config = dict(
    routed_scale=5.66,
    num_attention_heads=6,
    num_key_value_heads=6,
    positions='rope',
    rope_fraction=1.0,
    tie_word_embeddings=False,
    schedule='wsd',
)
Below are experts of layer 2 (counted from 0) of a mixture-of-experts language model. Rows are named router (the router's row for the expert), gate (a neuron's input weights, with its number), up (a neuron's input weights, with its number) and show model dimensions 256-383. Each number is 500 + 50 x the weight over its row's rms, rounded and kept within 0 to 999. Numbers have three digits each.
After each expert's rows: "gets" lists some tokens that make up at least twice as much of what it gets as of all text. This comes from a sample of Wikipedia text that the model never trained on. Tokens count by the router's weight.

# expert 3
router:460556507450548513449518449549473481426495436555474476525501508418531570492528471539525580479435504529437477438418552517477482571574508527503478592463505442466458611555466545590607548395447517460478507480377603409563470479471515581580515478547527580454570447528513598592434555554515473517462501555490555419524485410499428428577487461545488408467477523556483418421596563474460523471534
gate0:529463540451420495455524484511485522584493538531529522581464551510527520497494494459426469491470508436517499435534531495546383530488570448551512480528435509512493464547600485371519562474543586551534523578536466524478541481453475449474441464441482523382393544504520461510426444505582470409454595471402481602429529450518499530465498539506590428444548528496438525465546505460453518539521
up0:435490533470510509519560505591532548569439479536528551537437465395518474429391448507522448521370542416413472499502547533567459438480474528502438434498456543564508540517610571450483476454518531538500531526550449497506449541517504470465395503524488525468474522511531460495500420452457515455522623462425475495398494530496514521496494485477511536535551467501528451565452463551466555500582
gets: " located", " north", " south", " west", " east", " area"

# expert 55
router:528410448545551518424542487517542496464503532576418522552508467451482522444409543585495531596460528485530561566471448395525440478492551486475510439435410419505481465539577515549570505469433463519464557445430487505468516507598508519551447471510570433459576448406508489521569572506573461459605464465554442567596523458456482547417515520443549537539621495565566476456537562508438542556506
gate0:560546530474551435468590499461453514596484498487449583542531528523395503496554419398541439457466521497520483508485528488628566520516501483572580484527539505474415477504512465404535418484513556479524525480420538472354495511496441518590657484560470486478489436503572551493519516435509452517552505433561400486470450500461393486494487564504516447554543479397427457437591461526596445486540
up0:501432462502495514521432463563465538455557568573541348453485437511604463482520606557424556514470539572498585497482503493519405438468473574473454500578471518591512529575560604585485536566470506538509562498536461472560465521541514522504422508515509491408458551464484500461548505561451473510555408557398536517440518550530515521507589459485538531421459526539570500464464521436410557443468
gets: "\n", " found", " known", "/", " native", " able"

# expert 107
router:454483468534421504534522488500404429480550465595439542505440490454530597509508472574499535544495591480443447489547490451517432563525517530517499578510497545415402469508563543484414544496402555499585524510493490564478497508435521427577444532520468511514417462541482572457517511424429471477580509500487489482546448560400542466445524441502554407492508410511541446461396465498599522482438
gate0:467514578510449511537484490492490572528465550431501507479475547497472346470552457545481502568426538495572419554495489533567501493435463455462495540546473455480570543454502523582570517462520529491571488503487383419452547514390465444474514532545549537543566564533489489471533447462484541556484533516455407475471559537497513514419481463491518478532484494396512564574483547559482523556466
up0:517594544374538498470447495551445439510468532506442434629590479525500556489476553544443564417473440428541544485563557410431509491499564429443396443486489536535532516424472565447526533559529467467470441407533446526562488508557482599522528571487508475569457537529439424508532497567514558467516471524570488539612475420485512574511460405512586482456463479610564532449502514536439409525542
gets: ".", ").", "\".", ".\"", " .", "\""

# expert 54
router:507519603548445512544482445475535527544484500574382492506554513534552539487407561558486431504537633576548504519454601538462476531523436509483456558468597424562453605438431515482556476457464566503545482479550569491487571411464504463477436437487549445551472568492507458522529525494530577550519472395567497508555480493505449465512546542476523460428523471606575504528433555508536513493468
gate0:475547416422483456454522538525538486516524527513535457477467545513463509480499499466523600552573498610529541557457468519514532530464507375543464459438521466572546582475443377560503511462513504520489514500557544458671486510581570498539514453574463561535486596548544561506529573493637508540462461554546579421474477462567518468418479550512527435474492510515540450515558632512515534567545
up0:556419526576440523519522508541466504438519472509441561569531379532488529525531481542473436371445475427525490448491562453494461489550566671442483522511462423477437466509525618494460456514447473468505456419482497567401521477474412547425458520429413515526575488464398461461467502443368480543585501460426433481582501583422482554525459513538503547545498497493423531448487419438540530427371
gets: " or", " but", " Ch", " y", " N", " J"

# expert 31
router:417448569536597442459455540400494444556444548564480500536591509463459555558489522502472521460431489474579566518424447519411544541495570486475507541455491420458393551498471452470452580468496534513554531546519574522536497546598480566519461489544520493512516528471554554486568511434489499453494549563427488545492549490497415525481482430509424541513445504470554455570497560516596558434535
gate0:537590527448492519397488524554447507548504514438422427528392546556501468470539507445491496545545511400586594480513405426508348395473477517424576491469611419569542548566469544488485470581447496543596431413440494493490540553510494492476574503474462444519445443522572459516433586482570546483491532520491404560476439588430608528473451436487546415479567499578505502493466477480508507496509
up0:476497511438565480521497536554507405437386411449570487572412447515446522482524576478473523438562492401598553548468474463534439477511446449534495593553569467584510565512509558424551559541527480629539449458426474477531481531445474462514483517570523555486476458582502511615469565496554499464513480603455469478502364594487569475402469458350530429460606429553452509504466458554527538551520
gets: ",", "),", ".,", "\",", " ,", ",\""

# expert 80
router:411425560524485438516475553465563493529469449539574537587538618453569497587436561550477524416535455532480474482586562479415535444520489551450578578486568558564490431524542486430466476422457486493565553513476574572495507535491439577436503508585568513524496475532568528493541438503518495524508577509502470555436571514582517543441516416446437444459557491421497468585499524474533530565549
gate0:466507525498444497445518511542413458533464490488519497547571470533475534430562413540436447467415432495489475524486531499575506497537444459452524510434534512506502491496570493527480433483566472539577497577599531621483492528434465470469537480534480493401547455457646489417588509460486500491460436513469534504434468505474527437631448479493523545516493494452481403545576483593543413499499
up0:390487517555551492498478566536580453583513408504497506581538539472540498475508529477506532370538510541491516478399444499461514464482490504402553530525472398543499477526548564507522434400542549480565572434446590485569544457468578476468493422516574555454445400459519466523474494552515566486459513552509493487495478545494448552489540438523582487596469445514495437535495567524493571412507
gets: " two", "5", "3", " three", " one", " four"

# expert 75
router:431470529474409512569572552538517494532473570432406450498495435455461430562530496433548571530513446504436535567487574546520493415419486553542559579494521544558466547584576516571493569501632516412504521478581559547489474412492503413452440550549484463584444501438537556506517530460482525563497491540456556494435508578424604547586567579411473505460496461576432481539573511532563467480548
gate0:550495542516500485504486622583518394555464482533554502602563515530434475493442437575403460413482545486467522496397502488479509447524486507558460469512537491425548582580413421565516457625533434529496486469493544493567515538493475459481531567449532522457536503497461498514525465465436477463588550412513510531471510467509515500473479521399481525490600562456437542450446596575496482476419
up0:518576548511497523426524606576508368635427515532511528616618535542451532529485386531432481452501539457474573527376511420415574479568477461527533516469571532481560548605449460535524431565493541549543455426578492495594472507535522493500581568540510544469481482476519491513437479523426489437528541441496563570469562498479491531578510566457586407500538510485518555499472640547497476448427
gets: " |", ";", " time", "om", " —;", " -;"

# expert 48
router:466496558519492529451412576476579530466547484568417462474535482526579476550567561452469469433472564443563517465513565588582512531431434536514452547527425536466425430514427445446533492413547482531582424455499416468472539465427495547561489508508418549506575507586441423559507474437575562554480526522458497531584431554484469467588501449507473539585434440556472494476518449465450467478518
gate0:576475487511399518620516464510476505499493538477553489553541429547527488642481487478532526463508520490522499460485509487435523472549483487436507472392496568593408484483512491493532470564513474466537488549474566487577505431518483560436464443554605477583482500442627538552439555518565474498452546526467513442615439400522567547449525544534516540504499451502504515516503583631463509528514
up0:561470538504474486619469529438485439529493409551531418525440527495466469584500545491582523508577545462479507507626455582495452512571480442504496459445575530506494481480524517558505469427432605519547514539494456479501444586510475491532558497514500484471490563553558485490481520466497518522455540469469532590479416463456487531556396439450559440541522549530505478580519490420511562579472
gets: " of", " in", " de", " for", "of", " Of"

# expert 22
router:535522508419547515467521394478562549450508528428548431432459451501532484467560415432551519469480426461590543493481414407579446489527425557558470420517427450489490551566509412434509394461456532424530482569532455444435405594543498522466534451452536442523508570452536469471512574537500526589549503507476459488510492485480552499435510436525518507452417572507453407577517552458471416435513
gate0:514405520479551488582598488469421478386460496445488480477471541417422535524546542473497466552507541503505389464466457476468529531560557528606519441574542500513529574399609501425463534571594522560561454502436435459509481509456436499488525526544491545468495535591518480578514530478528525490452544524473538609497514494507392464512433468471437449497460473578508473464467586499527640432400
up0:471566520662468515503432495498454503617534489500506457491508506507499488522415497424453547422543489420507546458544557598578493489461480555520517617510487469492532542513490462587477462435483463459536460595431503544501486482512559391456533502501422499597493436529439533492534565494484522591516485396555527388418516516474602511476531526582497475616478448483490477512557519501574507554543
gets: " by", ":", "\n", " name", " active", " information"

# expert 42
router:567499428569445480476543523560517452560501487435515419482485501441549454536566488463522511555441440555413437417562554556581476394563550443515435420460426502549487554493519512505517472534430539523500492471435552478491516529515469572505447577504518410544566485563526430395461530527450502559457492447497573422436539430467495525477555527550438474488516439396512502533438505447418430544440
gate0:502501497511522615531507447517491466584454476572460529600500480498465508445536539518448476423500514541444481476454560530502593518562358446462489538511497409425521536556466498508457528524525501472441506426488514461482483603461452551569436365466478509417461445515405513534495565560517536515452560492508498507459495497449575508518544515533497464552457495554497552515429504527429543386434
up0:500463487500546476569624505405402451468424491538453500464548545568512505477478496420459573479458470583493497534492522449548441507458539608479477442496505564471564572430525486509569493501505609527503492461577493499432450464530416591564548476484566533470568493403497652490520473573469407552529479484545473556472546421519451521430452510446488448446539545510528421459504526494603525416538
gets: " |", "6", "4", "5", "3", "|"

# expert 60
router:447554486480430486412457557482543423541460504451547519553515568510522526564472471515578498520532522546552463577547481533451559443497516509428618454439535483470476426556585510465618519442392488518420463454402596531476532531504455511542472492514541515555559500532460453436540551513446619453550445534471455507517501484589446441547520484546466453449500436461490539556433514410362524465477
gate0:496431496451463541417601480536462454471517442422487494503485505486440438528598520507447461513502511529445446492427519475484482481526500473529486511581546502439589461554404467633505572483469465453458514540588444447519520546499495534518430578534478420527566524556555511437393465483493457493539448505576503394583507502447485532554442484444615422580478488521552514466581550494429555566484
up0:548483468525554457484533427444528537454506468490546536465495561574467528493465498538466508482482514500471552529564463514553477616503460522427461477375566546552424438486561552474527471519491500540527491539481574456557486463537616446486525477485500446380366497473533504564514546454517549536451469546487516577417445516544561446549540513570410604483517541442436512445412472444533473518471
gets: "\n", " role", " Q", " H", " may", " can"

# expert 17
router:548408463588574441511446567503459553461501444456554497460409489529548533582542427442460499443500554565521428528452521472485505446434527587500460465572525505518432426544480529456404606443522516454552399533637442541483524452498458607510522536520555478524517437517510552487446533485508425457446566478525450551477443546526445467510502486498411491527575412491509488476473403598485466494465
gate0:459438513551529453449493547588525430538432592496464502507510481464393547509547455461460552515543548519487569414524509534566511488514477504478549553456617545490428549441510526480573496451445524429543474518446588528515423521542496472562519476558534388445581463525518616526511484493498475562498555414526445459537572508428543496537465587481499448500449468537582500478633628489566447537569
up0:589542545415457519576482458371523490481542433504526543476503493517624491454431530568514421455503467494511436581489522495458462472445525451544450416547431476473547460512492477499435483578558427576473535504556452496495570465436507511475446513493467579502442508451520399467507461436492495469529426579466547534430408501543511492499551411464500521443545558475438512529415420505447510429484
gets: "0", " ", "1", " their", " they", "9"

# expert 93
router:533524477463480417586445548583502481587556415467521442501405604429543481433438491504460532475561451591470569496611496575460500514538502417444455558430544493554544488536560526453424506466591459458477533591589487533546511574436438482432468618489574578420543530451529552545563425535469516449500545467516468517516466555529420499443436445453495401467539582484562421436508457581518519437583
gate0:482512428531579558475489452528530627446538557442456510425568510532431488456546534461502486536514471543460515577595486401387481454500469470482565351457471514453474455426533523448471497459579485421503510519497430542521445474524491512573528488443529536495498454485494528551524447516524466487566502495503516599555630393485484492502463623519473437502539488425521456565443654449479466525517
up0:481510529474385458493453530520457483559567491512587482505583453530557511545422444428549438418509571544508426534404574567594551477519530478487432511489535538503440425549551433501534433576393465467521402557533547484475558527507489438530450516520501559504567408514468481567590466502471533459504535472500460546432506465560529480519560497444411561518603578418438528415559505503487466543401
gets: " of", " to", " her", "ing", "ation", "in"

# expert 101
router:547611546492466576476440506537525461583541422466487490561449570498578426599510462504532485431551412569531443529443546531430447505427575548449461519570563421493483463486412461452470408548524514463483461506450493445524508440485447555470487463458514459463514551559542571450509583495520538465453560497552452463462574488534471512536494528380560450464409439433487522416546507575500466468491
gate0:539508537477530477522530491544462542497527536457520498433548443472580521533465412525542426497522406509378538518487535476594603493562479539546531489517412521497470463493512439523496491485539537543484545564448555536516469482435508464513514550434495451622607507483532508621524552513395493460539480501482511545406452396510501456488494553501452461460574563474443469482350534471467537488539
up0:444486518487450519467456523475562467511460485499504504539452543541424469481514597471446606464459584513659462480540447524392423495460551467465472492463620498513504572504481528494497491542452506441521472449563455451483528532565484597498491442544516525378395470501507490398441422517586504513477522561484496418616516553498456556551538415464538524526408472564573524511684475544539486500439
gets: " |", " —", ";", " -", " Animalia", " –"

# expert 69
router:531464606514461556490440546514400525490433441581445434520469477559465547398540533596591471432495490508470476468576441615441483495411497532536456481450455492443462530487416525435521453441451440446473545540520482535467511550480494555472421486443415524556520524466515493530432553407603467520455481500561409563537528530481441545525495463537454540581513552571461549597471530526497524429487
gate0:538482581563493537519563458520577513448480445506396483528534551557502472464480517580546492595569472527521503429529525564444508525508516553486476427490478513568462517465491533490465509577412546490495503483569535516446526432527566530601585558579508430476511504430515410462544480457513506556500544545583588509464486502416446573405474518448454523593445568458554381505530515431530548490504
up0:526568426449479534580443433467483512554500565502507530543473435462509435505563462416536420354417422539466467598469479386610503508489524462583512573475549440482477509456534525509484477469498496540547612475599501464471480452494436507456418503424561424491483458451404513529514512522593531489486448470530488549522530513542553487506513517556524469495604456509505577558541531442441461520489
gets: " (", " ", ";", "(", ");", " ["

# expert 72
router:501547509455533552532451479478480428460533470562502506550564537478469530404488567503494480567500517511406545491525575550534503583458463510480637547522563515413462447513544542448551512531485532453620490544517496449469536478447581423457508499450433509469482491536468586530532499422586492590513567485490529481510530441503518453490424527486512473479487415465435529466584470466449381492492
gate0:462550532497483507512519474461427542517450454526563503492606510457579528478421526467539451491546511463501386482564478539484560414519561468472600455449411489532532451534444499411512408547480506581517428507526531539451497570474501436352580502470465476479457564403567437513433539542545476538459556553408550558521472455445564573488521516472590488429443575531554599595552490444463471406455
up0:441428436492529466517544530563591419492513510509457530473394455467445407514519460604512494487457491551439645451496567491499462553455461432533392553548496510471470520477469513637409560470506520458535451466471513479560525495530496580627418509471545504539545467597446511542505446474462481439499494495511527438494567506587438457478447485541528445528524430464492471409529481544507518658519
gets: "=", " =", " Authority", " Education", "The", " Parent"

# expert 56
router:466521450492567501512475489493493442556463527515453475512494456430553501499446472464453541585434452516509531512474532427508526411471398406471511487540585492475479613469446464505474430451530591518453436538551565434492498611546495499598510493549592455450520569600446427577492550565536395401576488538474453556441461483390507415508458485512542443576535539582588441490517461467496581536485
gate0:573501562506505544427434544533502513543562444456515498511559479586511595518487524539572548461440459445502528542486509468507593491469499601407528531591447561472545530590491566546495529406421446490518565441411544501476497459430508504415509599521485528483543511585461521525575530503486523522477562487531427524462493474522480498546537491362462532451546475555510591527478502451397452437543
up0:447401442481480488456604461503441477453479497524445463387427511465422443523513505408396444438549467499474531477460567502476391560529535443536492466450556470528466557407495487427493511511523503531452458530594509452523539563551502554540480484484497503488485534466512490503484433471447467426533520467551516418482498468489533506458446456589497469558487496526490380509509548439589542514455
gets: " of", " was", " that", " said", " \"", " from"

# expert 59
router:533492486527491435454448535508410488442428481541509462571457499559476482521556463527508526454599455507568577457466453510502439495510563510494455428499464495443463549560527471452471446454463542393405603512540427548406483415523510513545523484462452465577428526443514569565548518453559436519539560544471504588461574562406455527483454513503417427519414474522517431513494564584532495432464
gate0:515411593435472567476487497478410534572550508546497503537522515515432478479511549499436504628448415393479523591534623444474503414386469484497487530594514542485441474361552558448422615596526506517562367428486472491476456499482568546534537495491540450474489522488432515584403428491494402502509506519468512561532502520528579441608516421560450599471515550489487533504503529582481480481570
up0:461424502454476499479476438535528578540511516512469459515509487545473441499475512526461434556484465426349551516502514424453544467497509502590492513472476423606495447420542517533478521558521486582592512470490449512509502513577507493493552384532468550551527509504435624570474444498478511420468419603466440545542486505543436420642515543452570514526525536496449455478534478551452406538541
gets: ",", "),", "\",", ".,", "\"),", ".),"

# expert 40
router:492535458513542546496481462542476402556580512488513604536521463540389440544479577481571420489458449424528517415460482506508461414499547502441449488521474531518564529553568557561482448437440474429524488495438479474467531463573409475448435512597540514532421477461536429446433484558560479549438544396569455502623522482446562452472446523447448511429478518604562447586420509554576542464438
gate0:541581468525511563536481433528483523473471452482434513420463503540500527449564458523453485424517488405640459489514536428556460626479507635497536472437528518390416537535487441539468455531394534455552461456541505617530518482467515513517529415467433460498465544497493549501495469351512467468464451442546522532474452540458513530491491445465534600470493466521479602510457451466542541399627
up0:387430548430499432470501544502560477524515585562555488561495470482479471542454524560531467582517523591371533514460450562460544384513454396529413504596458496562537460465514528439543514495604490505439491521525507446466450512494495480471552516498580491437528463495498460529484519682520516551503554567459514490520540479476471512498555533522449459544483537477583384501541527490440517608418
gets: "\n", ":", "):", " :", "\":", " ·"

# expert 2
router:474605483455516423477521605429513505449488526542509496535415489475559516523412483450568515520555514519523560506568537483572493465480570509485538385528511570452501509522461468414504557564415455511478445438511475495459436518521460492629480431526522440603490499485536439464489537397513419476448556567486442487596437548531505585434498446527472548550467417513548515513413413493532541541471
gate0:473473582463392505441460573550539511649480427475408499494547449483436487534402501539483477526517461517524542563507497474513553517464468523452585446553489518588499511583411548434476436470547429481492533532569493621515545455475560469416452499470464525563517515418544529444528510447680496508525588550573534373516518544614541507455472595416563470488460508522386540492539432512555544534502
up0:546542466483471478538538472437495465410494530485555547488495488560456512442546390517509550493577455485501492461537475428519484394547490462427483513432453424505584402570493493516512399553472554423515532503447352500450494459470421486467478425609490502474439473418509533499506427559475481458515499430514516531522457560434488537539480543541462539486491574529450354495526561436605455399488
gets: " ", " (", " |", ")", " •", " is"

# expert 95
router:515479486450593473420428464523500427554527497588534581502539518573513525542490434439598458537513481490561549561552513471438553610461583526411493538491581403538506496500553459441524436535424460486459459466520504473428540498490435459521436441456428526516418449559589531393524479514528428507479544441596480439510439478517490602571530475564551473554477589522478508529552432462519501572433
gate0:513436437465549578488497567475470461400422555474540497462358531521472586528485533555627527496529490535437494508554484490455511456609432472470558418482549520416577418553538538550412472543486540542425521525541536527452491439505540516603529527477548476533518462433451482534438478538518622580546551539480495421509426448497465471458415546484443590467508478483451551563512467462499377442519
up0:481445467445553609442512594472490488415416539486553529483357524516491589544529538593620541485497469549448486481550487438456549420553401496449556461493530520431566451550540501556440518536476531507476530522529558522465495469479529473562550538453536537530523491436462453521425501513517626515527574533484517404525407511531470507502429580486471606478513432510474544573538447461488376465511
gets: "\n", " zone", " seats", " UTC", " Arthropoda", "→"

# expert 36
router:452532562529533435474483500523488505568498425537503456539508612529434484448496471504449444401512455554437450564495434414495511504456562460509464421528504438512564433446452496598487577451520488432548450525479477541558549480429613441517439574448415595495514459531423515593436544583459479375495447594500486511526632523476444567542392452495458536546446524559570514557451433458416589407481
gate0:486558398452477464468596431393549546550496510463473558475475566508535526567426534441431526458440438588506538494499455596471573492448544434438562606535401441490538524485517513543566501519587510461548511488526445451460548524524553467513548544515494482550462489591488475494522536446623535432435556500496588438444542458548538551535491538560454478487488535529418496473548440469550471547501
up0:494547450477485564448445520508512519469422560426504518543507492429571510389404526399422471434446520475554532536526465482568426523550538464542410562543467460497434515462442513529485478411484470486534573451496527475633438464437535556522467480518488517491539519580459484523509467407521595498513601587560512438475413554556501507495563450500497506545553464578455469521602482464438485461587
gets: ",", " born", "born", " life", " live", " lived"

# expert 0
router:483498456434523582492515484457496467551465549404550498569503512513581466546522506445551517462443545419531448475439468481483462519474473506471510486537454505489434494498476546339494485432478408437531536482496469535468546529553516552457581414526522494529424541498490511528551512501585452464499445569433482543473434450505508582424467520478549579586451438501460474516544479465572438488420
gate0:521498491507475577559493425467498451638473519549549450495439427505524463514564489491429487485418454563474506469457490467557494489602517509507557435493485590559485479523392472410462495521520476578471458497463505559509467488448468452461413506475389458494433591520571439583449523421491592591444404472570500588407488432498450436452543537494570443494450433509512408512420439527444530546542
up0:470595561461453445502554555527393581448490462519478486489577514508513448476478488521516486437492539470561553482414481496446453544452519536424595591475488489444503438497517402447517413457541564565492552594492506489480514599527601461469513506473506544575490467508540456468490460438454519535552508477574527444542469532473436551554448439487479482501462551449472610417566554500534605527356
gets: "0", "5", "9", "8", "7", "3"

# expert 32
router:487541438512596528484467517543480430445532535544431502581452419492583473560505497484437545475535521509421474522412534401564561425466409599448533539414463521530430573518529509505423414546496518486437571466436575502498521555538409555498445538572604417528513439435483514491600573463507528567500542489485557583549517483523485448497506448551511460471472407498591408466516439565578487536443
gate0:497494523402494548518501448476435461558529451469541605593439570604429523590404462552513534539531438532477471436481499554462403439477470473463531480451507531498516477475387563518518507561600465555538551520491511510529473463490402472509414487435609498459501445456560603526546497527491493483439510501561537467546507529518482528511484525490504492586604451482453471479460511500590476477489
up0:508547532532463488449449477455456436578501516412524564504416585546546542473420484554468433430576439428480421488490520487528458504451602414444526573528458469506541516528440540444437511466507512448548564511479408502540519456452487464466452494596606498490551488513537461526583527477504521546486529521650502444507529405528512480553534447475580538465514470516441557512527425550519484444466
gets: " The", "The", " In", " was", " had", " were"

# expert 83
router:488558505529535431489542429470438431433536488479494476446422442469510523495462468496529507570521507471518504535425414400621507448524449576447535506415514544536574569398448546542503486461520532547558508445597442426475428535542499508516488527499450535512443495433502535499510560445604534521411480426498450555484490475452581443468432452541557517509465492506484498445582483574589434525400
gate0:504431540539554532567507460404406435471554546501556536509505489556565515568400445521434565529565456497495556539467401456457564557482578492500527544426570465484515399555559411472461506519546513468600452559538607482506570501450605444443487481535572544556529500429460503493463413467549513423526460423472571450515442484538447539426478379467358559507511559486469555445512479503546458418587
up0:501565453506427497450468451584520587576535490457496514571509509472527486450576497560592385544458512486484496502542602519544440531522443462595532593515507489469493545458555564565500455488472493472477550449524423492485402536566368547540413513522527450467470437493509461511498579519411444540457490553510498491465521508421561467569510522537593444483527481515498447540589523458399548540528
gets: " the", " a", " for", " in", " The", " an"

# expert 115
router:511519441440484590514458484453485442501474406576446485535494466418584572444481586495513474449434508481607496492467503440509459467456535426489430449546515479436486518519502604497463364419471554524487514478504455472496557482525466485447432499497481491420496462503446573588542493472516481441535557471582515493458429460428441531440461435507470400594449409567546453571494599584514475465429
gate0:515584545514592540486455460489529472578496459533521472469471516527592426536500452541469470523577552409459556556437464602497471562540613351497500535571535496543527579514505497502517492506532580489548617464445513463532493502523587537454483451519490477585455441489576512557529564410481443352531454540555443530472498473459501389457456502560480411507582570541465474473602475545507476490468
up0:525492548455484414509525495559438571507548513500457538527523523424541581488431515410529540491419439523572472461554513424460539498457425588471546506448513469509508423475536470498474455521500500505502416576588490534447444476416449428535558480428447506450512520476520538448470430559539549634490497432497490495486553509531535553535492464426518582464495450517491485467440497484446589550514
gets: " (", " –", "-", " -", ";", " —"

# expert 21
router:434464509459409546572468508471477435544431502587426418541452581471494436442566541523473511594514586437462474461520581442419507497477557558584455551562539566477486508565528540468443602566494542570492511525422446568514527453471504489532513581494481544472486483586544491479470522526543489470579540485510526480495437600479527519571539389531519514482469456500501589392568549555536554453469
gate0:469567414636573503480457581459518556466490523443619460532455489433471422503487521427479497466487460606533467512445601518511548489508471523447563641548598579491421444451475472547484543489329506464514594584545584501456510516516588541495531452457540565550507498530488508509466527469466474447505503500467508579369417539589526422552433496430532476425510442543460435415533514479489490473565
up0:515527555584505468544501628495645612428579542538484491512437474411497486463467488396474444452563451601542527526482533410525475574534455480481519618492516620470561509479511538551432529464411506495516579575560464525479542551486531509505506425498497541480553438528449565556505496459418402490504474459444483546506472597510520450589539464559516441430431474543497492467555481515513489509480
gets: ".", ").", ".,", "al", "le", "ar"

# expert 110
router:512523504472541490499525491455571550500549551546554552452500581444551566606538531500512556438433522456520475467496494516461505578553551454519445438550505567364479529491523449440463542554478441401563470562455446564433528492500613574484521451478552514509529524581444506450537408488557549458510453479533505464509448494516544425419476501552537548526396530561459570590435555423556481537470
gate0:419477502403550501578532487500484473479503543526531460521479556484454504544514517613490479510539585465527504570542484480521433466458438460450427450514468445502558473448471539427449596556505586466448507482492447553440429543487553474555498409520461593512476501518546504485579495506605436554537475509489521489459442559489647434532467505576516477485471572501544506483448492483498480556514
up0:491477494458510435523524434539495465508574475418490554618477487536466466500492526396537521502573520599587395548522556515602548467501475600584438555432534416519616532446502501499473503536564447435490507553478459523488508543471572463564436450503524557492487618568446610516489493555501517596513484561471484471534496533518469495512477503576523395438448519509528507567489541519587442509525
gets: "0", "8", "6", "9", "7", "5"

# expert 15
router:473532598573489559499480565547562546587521428566475522555534451441444556565594557528535516512510387530514507500491434533494545566564554608455502579523452610428544418426546410518470449476478556490496451429460579402434558436553553423455540462529439509489538478442485580490539452592518451549505554540444553425541385532553492441426522477488485425480426465504426498444500469465540412587462
gate0:501498490496474503425516577415430579480447495463457548430448476595432500465438491454473533510458455608447536508510491501513513483466523494448533395486474446584581569577521536508579486488540492579504437508553564556410600495510598497545421512492530540408464439627558372498513627471635602525460430491450487537475531472528541437506503626587522584501455396507518471537549493510516589533496
up0:473505463562524511466507496477516574453462625542447537503547472468483485458508448465577574519525485617518551481564515479475491441485555477482490426536516479459488453452496504542554470514515468528542413553505534547438549440455530569583442507524506561375600467585459467487469667443596497590403450555537533497495496380559532453446440604572555524465330483482519548525535533468516575536466
gets: " Coordinates", "°", " code", " Length", " Height", " time"

# expert 79
router:499582440494552528535532506505508489440418553562519502447449461510499470484495477433500471492535519470528471523543443558527534553459456478498490445527510419381450457538413401483485411504458413448508560495546528496531513578500456577530545459397537505530528523507531562477531515448537498509540539483546524467462522483560565550420512447458426617484456445439399504500463377450462458509439
gate0:486498532433483517461488455520483560611487482586458544471565521369393439517439579542553411469555525517496496567417525461489548589485496586452469392422453561438467458466501519523469475514515370528436521485498589459491558497505453512488433510513449521573452429477470449463441506506607557492537464512594448499534481562545516453523483607391493482408528545559485508543552468545551582469484
up0:535499516427434552493463446550508569587463476569421553446583501340415436492423565556585408456569495511490480559433537456491543572466507531475447397410424562459465464445519508472485463557550385516436502512535541475507558543524470537492454496506435506543486447453475456481426492498587552526545432521561451521525481584556492428546485604419479497423511535582440497547565482543554571445510
gets: "1", " ", "3", "5", "-", "W"

# expert 71
router:478469489470483444552519445489498500504399425426583491499585547485413512498515520531570518422493508513580506500561415495528527522513516506587502480608445470390509508382555455404456543471466504473531491439483428589448435564510583510567589483556557554541514470483499514482418427485569440523442580530486520491484482453456465554456554470522553540536439452488494501547549479443590494506443
gate0:481532522485443453523520516497548518468464497619516525479477450551561514418518428570552464490471614427468532407519464529463466591505468457551387536474513436441543476464461500429518566450514420610409538497467448500431463517450533506482517493474441530432525540588468559582558482566504552574467502486401512527450452580420471452496341489475516521569514502557475485530495491509486519411568
up0:425498547500416513527452476506512511465518457484504514490405594540500524462525468479573474499465552478383491522537469465454515543546432434450487538470496376477443495494458520458518550410398491566493569510538461464455506510542514474462557389500599610422505566533522466583498575556440578480574511527480489493447472529470498497497416531468471478529435480599600410412507511587478538562535
gets: "1", "2", "3", "4"

# expert 100
router:496468391432543435495393526559508577492463561469520507505543535600541555477527439548597490555526568497430467573527578479563458559550551561464612428450547459477469457496555519582438471563527511531544522414527591516552497428455441455531501541507513547502444563509500555505472547413511451526542566524514569492453467507466580469523548534500457556597504536394507433592561427506551518508419
gate0:594492504506575582483562504492471424468602573515509423475486503485582547511584455589483507486491496585536604522475473563518459544496453551463523457524462571456436451509548496520441562385548428482434424534461483532548570526455491407461452465453433525499525443528494465540546504469465555569468511457518567443546486452484472575436495525488478441478587518542392511506513518523516475544507
up0:577479473548508477553423538494430503564438397554463525492446481509428484506462423498510526462517513479495366445536507430466486489510565406583395511516505454589522515472463539498430489521488527587506506479566562517417395483559489531480491541568541510483453465422472499490458409472563541480492494466489475553532523533511544457387578554438515472564559473454572458541460445453583495531517
gets: "==", "===", " ==", "====", " ===", " ===="